Weights of a small mixture-of-experts language model, trained from scratch on English Wikipedia: a softmax router.
Below are experts of layer 2 (counted from 0) of a mixture-of-experts language model. Rows are named gate (a neuron's input weights, with its number), up (a neuron's input weights, with its number) and show model dimensions 0-127. Each number is 500 + 50 x the weight over its row's rms, rounded and kept within 0 to 999. Numbers have three digits each.
Before each expert's rows: a language model's description of what the expert responds to. This comes from a sample of Wikipedia text that the model never trained on.

# expert 14
The article the, periods, commas, en dashes and hyphens in number ranges, and the equals signs closing section headings like == or ===.
gate18:494543513506434516464410475470593488558545475467535577450480482596542566478594383521395452492515458463490506506478540400527529471533490496533531373531456470379410493498499475482604504522475571490447544484501529444500524571538415433465435507439473532474518475525496389518441461386460461437594525440491545403529497516467506480427540465442463497430443493528570523547552511512470484452502
up18:475522483509506479467507402544527425519399413412498450504562497606541496472537475518426424481515456509494571557490487414522518485495508519565538479505405507429423463529483503536547496546500517490471540439506534471493540617507461486454466454558520588506542452542461432554475426330433437400564529526487514398497453548471473480394517422460483510529426498527594555539526581523456473470484
gate19:472527430567500499577495459522563525560363484510529493458528551550548570569520445445517483403555461529559522414529386585560455548502477521482481532477457531455500436558518540518527477547502555507528546509542463483436447612559529494520453507446461485506503467464511537562428452552416510469509531429446592471488494459581479516517530544509403419468409623552524573519511450582391523502537
up19:488531510541567552526491452546527487514407453531544511568550466549576520419585460417538488497589488455533526468431513545551476525481490476527634588460454494480454440467442536584564522500535515506428539445493529479455501567457538507521502487387466506521473448472578477516483480577486563442543508466518645496558512410457478388479540490508429426409408531593474531505489586532507494445431

# expert 10
Single letters and short pieces inside words and names, like r, h, d, it, as in Vib-r-aphone, Gib-r-altar, neighbor-h-ood.
gate3:483541553494559412506464429503354463451568501423520535549519519412641588513529514525411564471512478523481569538506484497471436474493564558461534429543627530481463533520494412480566489502496516427484496496512478533485396553403390493446518511542519483467471516495408582427522497491537504497434577392440474517523486519512509476526430558434563481430428480508466518497459431486540553494521
up3:442428464394515457387381479509506524480504572459458504500384518470482491465497439490472520434507586456585478494447491477448525497488428434451543615561504442508427510469533445522451524477452386561530476489488503462408439436506387510514422440461475454505576517514504467454482541524548436541530537545616567420506432532535557498489528511545449460556497486583500494581408457506487531486523
gate4:521523495507603605411451528436539485534525595521570458440439580568470439561389424541508427437451488430482543508511452545520412497449472545483563469660588542555528543563470498481576508493482492513522462541515546487474546500498540447520499539541420529552574515486508464507474502437476450499416459496469495429412516520489426477572522587456531494505482587546513463524601419508476522518446
up4:449429418487516537531512454537399504546569543536479476398467453487560448572416456531541441478483539485551445431509510505547506518532406548427541514543540479535499571485478521464608535538483500478572521563546485608569629565513557468466437466488440581509491457538552549482412523438495521516501474451515505513576411516504588528579502440519518603607573543518581504537545458508513567503497

# expert 5
Final pieces ending a longer word, often names or nouns, such as enzym-e, stat-us, Puerto Ric-o, part-ner, Moret-on.
gate0:433570547524513470417536549385500521442472596468582454553422565549524531411561589535486489525473445573434520525516485409469542488512449488433423442543518512462447473551477489529521474512454447578423484513515457489516486511591515494540482460474540521399486615464468501575587611479451499378515504489538477404477521471550454497561460487566455495551492536539513481607582479529489552530546
up0:447469505485464527426442536429549399478482548574471456570493544526533487479531472527450544551526407508499514377553478469454502568402518446520432505543500430515507545547506501469526463443517458582440451459467502536529518446525579440535437479440542558428540587483541492520461493569475480384571540489553451423542504513479463540496476567608463585514477587435546472614530489569457592537572
gate1:494509529384512514494538497559417540513402562498424532491547549649616453488468508545525542506527491496445559572496456521505517474596477435467471552491492450503590567458572506461525498583532510536460498578548422527463527499486405447492556479445495527470545392466507483446474423517445435473509579583482529473427526473516486439540589527447611574434494527543476440575473543572475508503477
up1:492408538552534555500503508599524472410509513461618553491443515417438501450550562538466508523473507537520499528393488479494457472445528546463460494498549590537477409521429446471499542436411477452481543438442505434557454491491548441526477526515531472502447548520450610560581411508581472624547520449439485558502612460417494495474387497510493429489480486443443539476574510553554477552507

# expert 25
Word starts and whole capitalized words after the, of or a, like University, US, States, York, former, non-.
gate17:484491469534486429462477509513516440491517572506520451346489532422444524566405464584389489491482558482534542555532480443522483551512450468477484627595414460537471492566513520499427579471577466488496496528516470575479614436549502530450586423483505599478517558456555531587572529488573523485443553435522422466504508516523546545501567496522461483523478485545600435536464452526556546539462
up17:549391546558446506588482471540557457558476603530476435583471451528516483469549507516416454604598469495497515431474414526548449556479547540531508450456534540510514394504544570496562482501502511534441509399569460418437440522565496408447529456428533506548550482579469442433431442476555465476558507508572540463473568488505458462477543494454376534465449554460497550583485524506471468468460
gate18:462469497474447558455440625426639547552552490570453448476594435508496491496494516519549462459523479468449568505526546606513467484565554491486568426615550431590515509448475470493463482481453526542486595484442431543460464469532533517502568487585474510449522512468550608555522496408588422438455470502542534544528526520532504503556503525505494510592581455482551417560512507452495592547515
up18:562503425601493408476576593428557597445536588472463519426490496476522615538512563517524466472455453527470473410478563567479515472544512534487480415577538551597493548453514543509449503535482462533540530590506469500473588526515541447476514473532523525549551475421461614534436557578530516481489519462506529474524562509513464377525570557505492467534588475464585490459433551445531560571546

# expert 4
Single digits and short number pieces inside years, dates, scores and table figures, such as 186-4, 1,278, aged 32.
gate17:542512584536447476458420529508549455442529636483440546445566562475470505509447497427530409464482448497517472570397567501484453483503526513475510481516543488475414467458528482477617504520518461514483495512504476527523476447419563451486548572548495523482389506473524564472564497464591522567377571521474444481423594518503572563599533552499556495472547529463535487515416380483597519505548
up17:498500549570449478430428543499547457441525638450486517428561547494500511509481495399545432466458432507521460587382538468438453474487495497474508504516541479478397472451525469498648523545498458515501513510495492568510502448410569438471547583509497516493408530470526533491546503446575500570391544522472466492427613531535575523585527559495550480481537509423507453513403400507554518516521
gate18:534474594502568497505486540553486512424563389382555491530532531393488458514525461523546513502550471452519440542409523479507559506536452610493513451490526464479498480523390472486471569494572495601393514497453485534441562431523535559580477511533453502515488459520516431521456518593377543540487526484502518486526649460471564505552513518442516553585414425480525534556530449412508464526497
up18:537619489628502508511517426496510551523551560594475501556541522517490419522506445454427573626517481458469472443498458400470568553568499391557546540447528582479372578546568449471460538508544514445522451490497560515510465544451452467470446490615499489411469457486465513494504501499561492534489532373493495515525466543502463518460452453505504530428488415462491475496512561499439586459434

# expert 30
Final pieces of personal and place names and common name words before a space, such as Leith, Campbell, Horváth, American, John, York.
gate0:505369521444437461486472508454526452537454479446519459411462457517543525456514402434502500515504506488558495547427482376490487494470483532534494533497529391494438537423453566565597474508433511534504471521508564515441473485557391469479531538404473550633471382491559526542538518480502513526626548490606498566541530536493476613561482504559446494463541523535494429564504509456572493517489
up0:570455503488442476503576467445503409481488484418506497495513532364530565477502464474444512584453522560515533451541494471409579475510406550492543469535538531462416472491576574506427477485402582448521517525414528511548561479484456461458572491494606515544471484463483535457603467592498462457566477407588494527519567516456464518383543486508451552485514508554569406452485595467543481515479
gate1:425484522505538542514475571538517544435546502577594519565456445446500421467533464477514455471594521524422456526548524476503474612480460528592502617482563465490341509553546536564552489465663393442485458499500493446487495519431503525552442478474450470504457496482522446493504539480525570459409526545437540429547536571473499520456519451536463517559442430418418531526557501496528514463492
up1:415458549516483535398413536509544506614492483461506426392499589461535477573457482498447467491465476528548505487501495565527543398565523450586452503561515386486455491511445451493457557407419398495544517454487500452474416402548491494453515496496516550468459484535492516536469484534449512540477612528457405520495482489472517521466482416522552347510556466518554510501524458404567512565461

# expert 28
Syllables like o, is, as, um, os inside foreign proper names and taxa after a capital, as in Par-is, F-os-so, COV-ID.
gate2:504596502539479502532501425457526490456413574557510576563515540424456415579481459437522574492501490510521535417533452487457511536523445519489492448447549549414491525606435480561495562543543470519555515537503499569547522490326505482555451563439521548532502451477610396458517517510534499502528484482388429514475537483449564402509522453505546469564623547469501456466433511475449442520513
up2:508471489521516519539501487501533530579523557521441474485505487406472497562482500451447482486546448518544433478555519478384483534491484528435491473402561570405557515494541474598614466538462398503523438470508517547500515444575418567477542519510512426481507599486624490533510560546502534514565477465452411530426593499453464562330527454525563467519524544528407468489495576429490495462515
gate3:553583474508474501437440502546469528529549536427544539514483435372518598590547472497437442503372517501461554520541577464606527528566424571472531509512475541503442480533379576516451514466570489571574493536492444539503448520478404472447514451511470514479523513428421503537516544462455534543460574502431514580454516457578558586480506476535526566509536479485533442453406463420534483485436
up3:442559547495444424469563458480416484460401498503472445540537529536468508499586539441509527517557434506523399504461465546419512493559518445473530582508505465469480461436557500531455455494395519478560544508574530476431561559412610540428494554463524587550550606456609550545420546474472475461583542509489406380552462451554578546523525486531516471541529515540496556508558510537514445496499

# expert 0
Short word-initial pieces, often capitalized, starting names, brands and abbreviations, such as Net in Netflix, L in Lions, US in USA.
gate0:477589529513474544535386432484532431490567419570483486484329547474503482599493482467542530488424549505493554596449482507461518537510580455464470536497589573459477471509496499417509431511533414557552494553370418440475500494534503537545525571533507396466533538517404477527467447442496582489513489527508429448571521520523541450528483511485569437582477534581537555424477535511507489487506
up0:461648401487406567498526540431562540581421463612484419477497519465483514556493524501503529450489510554483534522511544464429508558535521523487564471559554565527522509482537561503525506539516565465502401526475479562543535536545538471489529478604488393496533507547455476486572405418451399483536483470539546497526587605488513518573599451480503472500543583472500593484512506476467429594535
gate1:501539549506509543507416453511586463441568459438559538518488495291521490476512473490527559548437475485496491479546471500428514572457548498438499491473463547466461515524430471490522502438682523600456445457451510498435543445508474432488518526555551556574438516454440488522483447505410510523445486526425560512551591601459497449487498455582563536508455540516447491517510455498528538414557
up1:498466554431466530536460531423509534465441520614518446522561518488545582476506433483447453598490527451406578449467464581555475523535469392469488460555488425559476542504514560433505578435480469451445487497463466464620472555595489514486542497436452541513561493437536478435475506583538569399500461510523561524474492559450615620495468511466447530496509454516505438557468578461508516587487

# expert 31
Hyphens, slashes and small pieces like p, op inside compounds, romanized names and math text, as in won-loss, al-Dokhania, k-th.
gate0:530598500449390561478490501530560465448444540552568447474465555426455508579536538462481468489519431469584603447435447455567420458503497457481510498477399462541523462542508506571439510402528517549487515381519574501537448520449558506451593500453493474444450500545463520507544502577516463496524476446527473441542494579512513396500602483546474431430431457535561505442554432549545408458492
up0:529539531377430525368429408463462572488477437502502492460515491547581454458420517462533511499514461517446438522549500452566517514467512491547498551513541513443502508497560487465482546446473465475490544542551492493529446460562495533586463517468462479511557468435516542480540385538510430423626493576592545549496510396555479544404454573336549434494510547539451467485450539447504450508510
gate1:511525573417540622438466489500457559535527568451575493516450524355478476573471516544655498449501551550485513512520518539481530475511394464447452572575483511515545524458528495493400441508563495524600486429518488500422474445508545503488498535551505545505537568486446448503540580469578556566505464441487514556465424572479564567572428548446554462526483467522536481498477495519504585399552
up1:606489520524484471550496504476524412540399499550516451632419518498542544568522550503462437584512570510400428586479506499452539568543500481501525481438588535507498431454479430505503490441503502540477453517440514502501580482530427582484469462518454476497475572564510491467532462488518616455505582511500522539559580499497559572538561531542550555594582512444411510581408461557589488552501

# expert 21
Periods ending sentences or following initials and abbreviations, plus clause links like but and when, and month names in dates such as April, July.
gate3:513432399505414513549546476507535418377463477498501444489510465571488541580519512533477481440543435547505498478605557540529442459463418521524419505489541513615493467486458529567547507480504557506470584544448499475485552535540536475532480511501429562488541421437444480624576475493541483537553529582596535517514560482486578495455511463511466369547429497571564515446447535424536406528458
up3:453461469512415551534472496529467541416476520509494503571557459541493518531506500537548538435463436531516530464567609420518461483479418480603457543461544536561508468523462504507521437426435488497490538519505497498406580535550594552465519485472455614523588449442419476584554478562522555482602545514598530481446488472552549490541495398442462366544523430548585477483474591458507471474474
gate4:566521484421557477396490483548522584434542448472506495482570532446564577497471515553455414529566489536557460425472416491502570521479513421605440456578422463660373457537485468492502497492574437547456508526494598448489482506477518438474505444433486449455470487519490554483467491510548545556492464413488519527496518471485560476484486434495576493536548474531609406576501470441448512472560
up4:518484490491483510466554364536476660499561479546489539498492547460597435488532470525491507487524435549608461511477502459490506426484483375503435449601492474582441566530502479547594529501527488480383543504508561517513601535513442462503510506372473520441446443493533489515549473466495480505554510506490460478453496577526558418510432414484515454541410469519496473466486529621431479438551

# expert 19
Word-final suffixes such as 's after an apostrophe, -ing, -ed, -es, -al, as in Queen's, Dre's, go-al.
gate17:390558531511460542494448587525500525488473559462475500513446421460347494479484633496474533482459443508483513582474514484482591549448570565429464452551513519444514575496475536513532574583537493509533391513507489548574528543500507504527421498485462467458580397598385527476445503543476492458533469473498452574490572501462512461544473489532502497548498589472455579469534402475493558451597
up17:518491490453557442513506415509509359463437482499533562508546531564522502563466532523540484592485519423582476408502475472584545529444466467484451448474497486433528527367495511469512436521424573558546435514517574476462626460513521481533538577439527564448527574493402565531527536557448514522491649493567542513523480554441467504442451471454520479481526548588539471425468559474522472464447
gate18:465509516473597435395415425619517476520512505514518484404553513562443465508520468560489445501503508513485459514562450581509494583543540522496360503500429424560495520439563352566528527446521531603490672500500487547504508496452515471520592571578518434466473604529473537491442477531448489481468480550481531433513567496543467519479533470529502470501489489544456480463417535470497545514477
up18:491551441452484575532421443501535427491606458465519475357462446510493582558562429521490501566491497513468439558529478582463466491538434506529507511537520516496464454502518456522372479431505507562504610562458503445586487474478617539508529566576504501463509547571445477507498517530505509506517492455478450450368584551517463467519550482459429411520481493449524421394466531389440495515485

# expert 24
Lowercase word pieces in the middle or start of longer words, especially al, b, c, re, as in stand-alone, municipalities, paralyzed.
gate2:571501578457523591517480547476451461468545524410463478495520488439499558477532461526550493577481452499467493535526446470594459554503398541424449550493427541501434512595524438527529521560492557449465491491486480520556411568480527463561537447429500491583664544528516563452402501546531453422510531457515554490461519480498541409616512509479474440421474479454514430434455486481458530587594
up2:539560435529512492463563536433538548521473465538399504467441482554502396476530500443528443487520557495431485463510528516524531492502509467517471359528523480550591387473465636402503514407519465501541510499554482593492438434499497530494433507582564441524408520472485498559547538495455544520533543582540509529523558562582484507456500569532460556602499478536452463472575507541405412493405
gate3:552524462629501457552413574520483540509442453442559545561493433477580485508582483500553508558428405512499506425445530471464468424462545531555552506543502557417486547455482416537503512419477505512502525493546517535428445503516514527405547504451387534480451430486521517521421486596426530579615510516467482505441496562557555496521494461548531499552441590454549377503556477479556534497571
up3:608499463577467492570505524453513506571540480379544549396625412571482456564538494465490571470478454402537537519515525510520605442534492511505572465480502541452454499486516479530519483414578536479557441449518504492445495506554426527453509530447491551536486485502553496467409476388476436406488465555528472537510476542524511508473444530552519540548473613479587488465593487596534519391467

# expert 16
Word-final pieces finishing verbs and common words after a subject or was, as in as-signed, decid-ed, fle-w, released, used.
gate0:507430504451423512496436468510426548470603515531507441509395458541497497518455448506543485546418580585499537455584557530453488408532474526412464557493487317467640565492448522505547420456466510517562549484489492487543536587513476512484611487477530540505511493519419530484541602492495510500501563462482460492494492426583473544494521487500549384557579532537483451501476500506502457539419
up0:443428485534510469454473556446587490445300486535435515459560522394547443464507467554495545492502434471505510567432487474496517614477550507551635516469473523494542487504533541494466431521514466489500507436516446543405452469518544526561474457547403471538524517473489502488465383532535541493495505563484593471477509512395526470568517458451448470505410573499541502570480526520474555565606
gate1:450573450530468419437429511517491459503568530508384417566467517472520484517517469457369518602511516574547608497567485472551475431609507499572534527619438417550490585469455490476537493518507510474560561468472510551442488492442420506446503583526508538556513503538371509475476473538404506519487439526585566513456472494522563516466562550532564520494514510562485584460459483558559493543489
up1:529539453444547551493610583439585479526412512422566621466514400444390526513473467544474512495485520500590500448449480525422414521510509493488473479538538423498530509516585449572488440485505427458476515441566547495494464506545514377545491620554556485521538483477490424514492544518547518453502524557405383506453561561479470459515516530440505558452512532591524492500553576467562488447496

# expert 17
First pieces of capitalized or split words, often names, such as Pat-riot, Nav-y, Car-roll, Con-ference, Mar, An.
gate0:402441480379499563589526559527502512507572500513513454475498456448474479571580534435399443551448542482461503532597490511462474560529464603561521525503528440510452586558588459583430468444441555509478475405438526491455487394534623502517496434520524576517491490518514417469510458440496601495563465443517512475522483550489476580566482408498500510562473438484537490539493409516478504494438
up0:516456483637503414428323501481502410577505437509558519543403520525485496490515447433590403502479426562531448429419467454432585468547523456414472487507517534496533514504395537440544497547464454552516484492530522499561546591472491492560508436525453426450561463563566510480562534553507522478496517566464439476489434478506557470517453545591495495515517546506522532537408534538525466445514
gate1:527507502541470573448472550438564441505524518467478453501437454496551534531669471588487500505542526400486468529620516573451526526476400508492517451566527480453406470566466560550468549401457474540519599454472479507596441405529489452566434592557498497488490438480547485545510508507449448520487544510521474537487517473464539538471610601562484530532533511428573409482480524416531504489487
up1:526380539406486531544495578532430490392511434482483584465521499533454538487451399498575558477510531494514559563436545505487462580443627470532570550457423406503523529445489446435502479495447562499449378395540539508502543573554508537452521500436523539499485565562438553526558507439460502464501531455534523460505495545564490468494494487481540425510432501599514492557552555595564533457470

# expert 18
Opening stems of common English verbs and nouns, often after to, the or was, before a suffix, such as compet-e, vot-ed, cop-ied.
gate0:441483509525429458541453503430536515468529558514481383585498502367481490363527407479439398509532533529552517475566474508435533451516454496535584497420515440524486478479393518530463493594489500547421441512455527532521448444370531488569519489536555505535476457471480504489530521507576494512471542521559592535542559470466493511481482444570451405562580517475503442584424566511538475471570
up0:569573534457589539500602509540450475533465543514495562424481471630513578618474582417574633544503444520467439552448534517508418550522504509458441522565454522508489499518599503492489447493557521472635528471498503515518552576597467491413505531466453485469574551567508496447479521483467487547482458477403497463495452557550510458461548560488550495518451474496462576428512525566447507567467
gate1:488474498436485562457491395520554467389501448521593463462420553462494554482468296455503526513552458459552525475473493538529551457476456475481570519401528528472536465429394491480510456481533506465596611460396543519507507511425589561456513485427438498437457535495465467459590516574533516502509458546538474534435455570486526567555453460461502490489513485441466484525452581439510471475470
up1:521539540393460556524512386494607563455509460459519560516461547459488524503590425469513495550499454508543518450478434449514492512475486541460655434466476480462538513446521527448522428466556507472477503536346464491410483473485478580528516473490502502472469508513447503488593511657556543418514453578463475536486564556449505501525435468495481464434528461521486452572487505342494483447483

# expert 1
Short word-internal pieces like n, e, g, le, pe, often ending a label before a colon, as in Ty-pe, Genus, Website.
gate2:471621533514593506539456401468537466470466525486457552484565483442507502450561504498500604540552562410497483600498485504466542488499522459573490544532501562491455514402514432485512495477526494576499534498464436475519487466491487533447406429531492599559454442560548544503493464540521470552538528516422499449470487610587458456578541426526571548457418519432486480366520593535587491532584
up2:452532567502469542512533432478506471488449484456472517430490593465511538549448539475485494602526435543491511491549564515523521432498532564505411514577583572438473487389570477506519541597409516491540405619509464476464459494507459554516517555541456529460443503502497619545485568532445495443498530582564446434396527534561506491579399577555501501457576576484512563457511552447499564470460
gate3:518409498600537562503522538492398533453550549566529517559496495403422526541577402486459540531499480454522436524493521501456527477472461478465492447534533499361500426493430369444473424486401528550455456434497541457410500498507448555534556487502544538530421513492462507480534411512539643560546529446476489513535465464466498431574513512524520474428420536513509548468521474562541575413516
up3:439490445449519500570537421552368464454473504527449505436441519453520498520568459464577542430492522490460466466448476500590530523445424419443454438594505441588528512540508500597545462463458536537480435485499422542547439579513498574450534494509604502538512490474465549535488590391480429467517473544591532515563518501504518469443577425566485537540586547505621480542459502495570458520467

# expert 23
Lowercase word-initial fragments like f, w, tr, em, th, dis, bre, starting a word after a space, including foreign words.
gate1:582588469562515530549534482484517521464489652467517516417492547405569479505498503498494519397410527494460475482523579476385574405520489456489487472559462560530530413446552484456589602462582518496518461443525505447509519508501455487486538409393483448500425492502471538584480456495543449470529499468476499607385442551503498501553573504456557513565563531504537475499528442556498517422536
up1:601489547461451469587471483472432517514468508474532469437489382532493537568439519438478507418508567487533476561572472565537483536502448496455438550560458511474542539446534554482539524530470522562504504452483445489455440408632526447480483403528571533434538538416455470537439578400501452402483524540456591429445445499577453563499512512530481538582422500434564611542507526466503497517518
gate2:470547508390447434570556459393487475532507558631568543528436527408489459569489461535504476594471493417492477517552507640401505445520427420583511456500513538489503530511495368538523567460478460562505468481476449520501446500620479588496502488515464502499510531567524535513468577483492504540445442533503552468453529533574478434509490503498602454580492485471494470613532520554537533494483
up2:550496496528456551552522470480464354400490464422512513617512468528515577458487548500470575554559411568501586474437417442567496517510573491404475552532549581512432478486506526498498447498490549531551453503526535477507488546494469488413470463514477604508474421531514459444553448476577516476521508479490431531501436493541527499461425498458455519531502491655538542621536523581519551418433

# expert 6
Articles and determiners opening a noun phrase after a preposition or verb, mostly a and the, also an, his, their, some.
gate0:560568495557493454490451541433559500491547557483557435620524462469565566488523536493554492483510503515470438471648478486428408409504551498507564579556481498408462512499523490380493480421486493431440499548473455419474483449556572443477465493516481459506501496482447467505502573475601541481554500486426452474564556486480455369487514523524498590504616500527523525604537456480509495550592
up0:392491511501573529421436552484562439584490456498524446514517513457585380583493525517556492528537482495440378504361485508585531487560486472476451550592562410549540444525442443563482471476526406496463588440568527498515467496528505545508586463517503543448430488550506471541503538536470482576628508563459532562467491525515473545485527461531462536453421513476548527436491488569497568558474
gate1:499498528519608498459490550468505426375476450446524460469473597493443461563515545475506427528485589535548512487425507560490453460439435462484438476536533509504560464571432495403511471629420514496486561518527462558555521387541538460529473539524471462529522473542498489471530440523604557445552442458520525469412506506522577419555520558459459493456453378453499476491587418458477604487485
up1:448499465504480503455437499479507501468442493531516482460534568506505484540495499505495434446443538547480487532423522590460410454356395449513462563406432475461471548562485490394496468528432602502430550480504378567571528487559509487507484489514545476543458496466479456509582550536541513509561523475481513542419497506577537410486459486438434519469473366469510443429593558394559520540438

# expert 20
The pipe closing a table row before a line break, plus first stem pieces like con, ass, Res, Comm, and United before States.
gate3:507652516506524515511519496464524475439521505519428445452554504478501522466493428515489514493530499488478510479481474473586404541506552542477463471550436573571520446523539498508649571511514593485498513391603469525532560479446499528547482460448466465468567553491451507528578405398525503547482477383457489440445441494522565563484521484504512429486564504596555607555422488478461579553581
up3:467376519499501425478567614479543540475517544487535392606463447534559465492538588503558470449518529409516502516460526425501499384468532488513555478530521544540577513554448568577564465471450507550555502556511508499566534504511520416554398549490465551520527478508476467538557484528526552537469462424524382487537491376450601493453518554507433468478454496452515462492528499529540407565412
gate4:547426583495504654455492523557473537492497519531592473475570501414469523534509508537521483427513535551473496512452525576573524534442530540561500486479568437460550560502444455493511448442464476444383486562510440481537473506442476566379478549511464561474510470537484478439551458526625570573490427374548472468464533591514533512567476504422525473560509507528564530387565484458489540495546
up4:495507511592456409528364457466434497428587519462439483544407426487533534556409439586487552508505525467479534434413523497557447448460490515531549543482432546592494480533493545476510565515433531609562484517557526504566489518454495551496484498499409514584434481499552426526479539394575390462542567490547535510547545495522565453564518503502508476520500400445474479581509578483490444541507

# expert 2
Whole-word tokens like first, second, most, only, New, and last pieces of names or terms, such as age, Exchange, National, often in tables.
gate0:483520541505547500462469549497526547433550532493443503478472556463397486474464499470485501622509523559536451468466593582549442478498468562451577462576480481443515510504401520444474611458548438510455470466539545487518490520568507522447462505463492381501465540574456455466587507509533499503465526419449520523392547491541480544483433557393453510515533360566588506570419419465462540425447
up0:463548520468503510556410458484509513422587505533398551599506526431505473601468545489486524533471489558492513538525505622488390528476508457536524464538532487498496459533488479553571494523436570532475450444561600463495514493587500468459459528494458453465499475597353438463506425438542597408543503487477461499467456420525535507505460428487507495442392486512468552554439497568456484389435
gate1:504503463434559566465535429493464581509578476485470550485482537509497530500511503479577476425534519523512496506541421516516487626550467469554480570498536421357529570507445446532505563554594534534483463466538460543568505581436583457492492504443508431552440417540468462472440566601423518521369474530531526471530531542470494498498540563544492557551543511511626513443385556533430486509524
up1:557497534438548490556506549506445590593472611431576509460498521484490518498534446603479474471512433579537442512450559587486536507540490561515409452512517547481515464533429507501458469509428546515462480548456422406555503458540506499468541551479495437522428508463469561573557607574487455546497581512527477436437653539435618493462420544532512555512466533428478538489576521463535457485507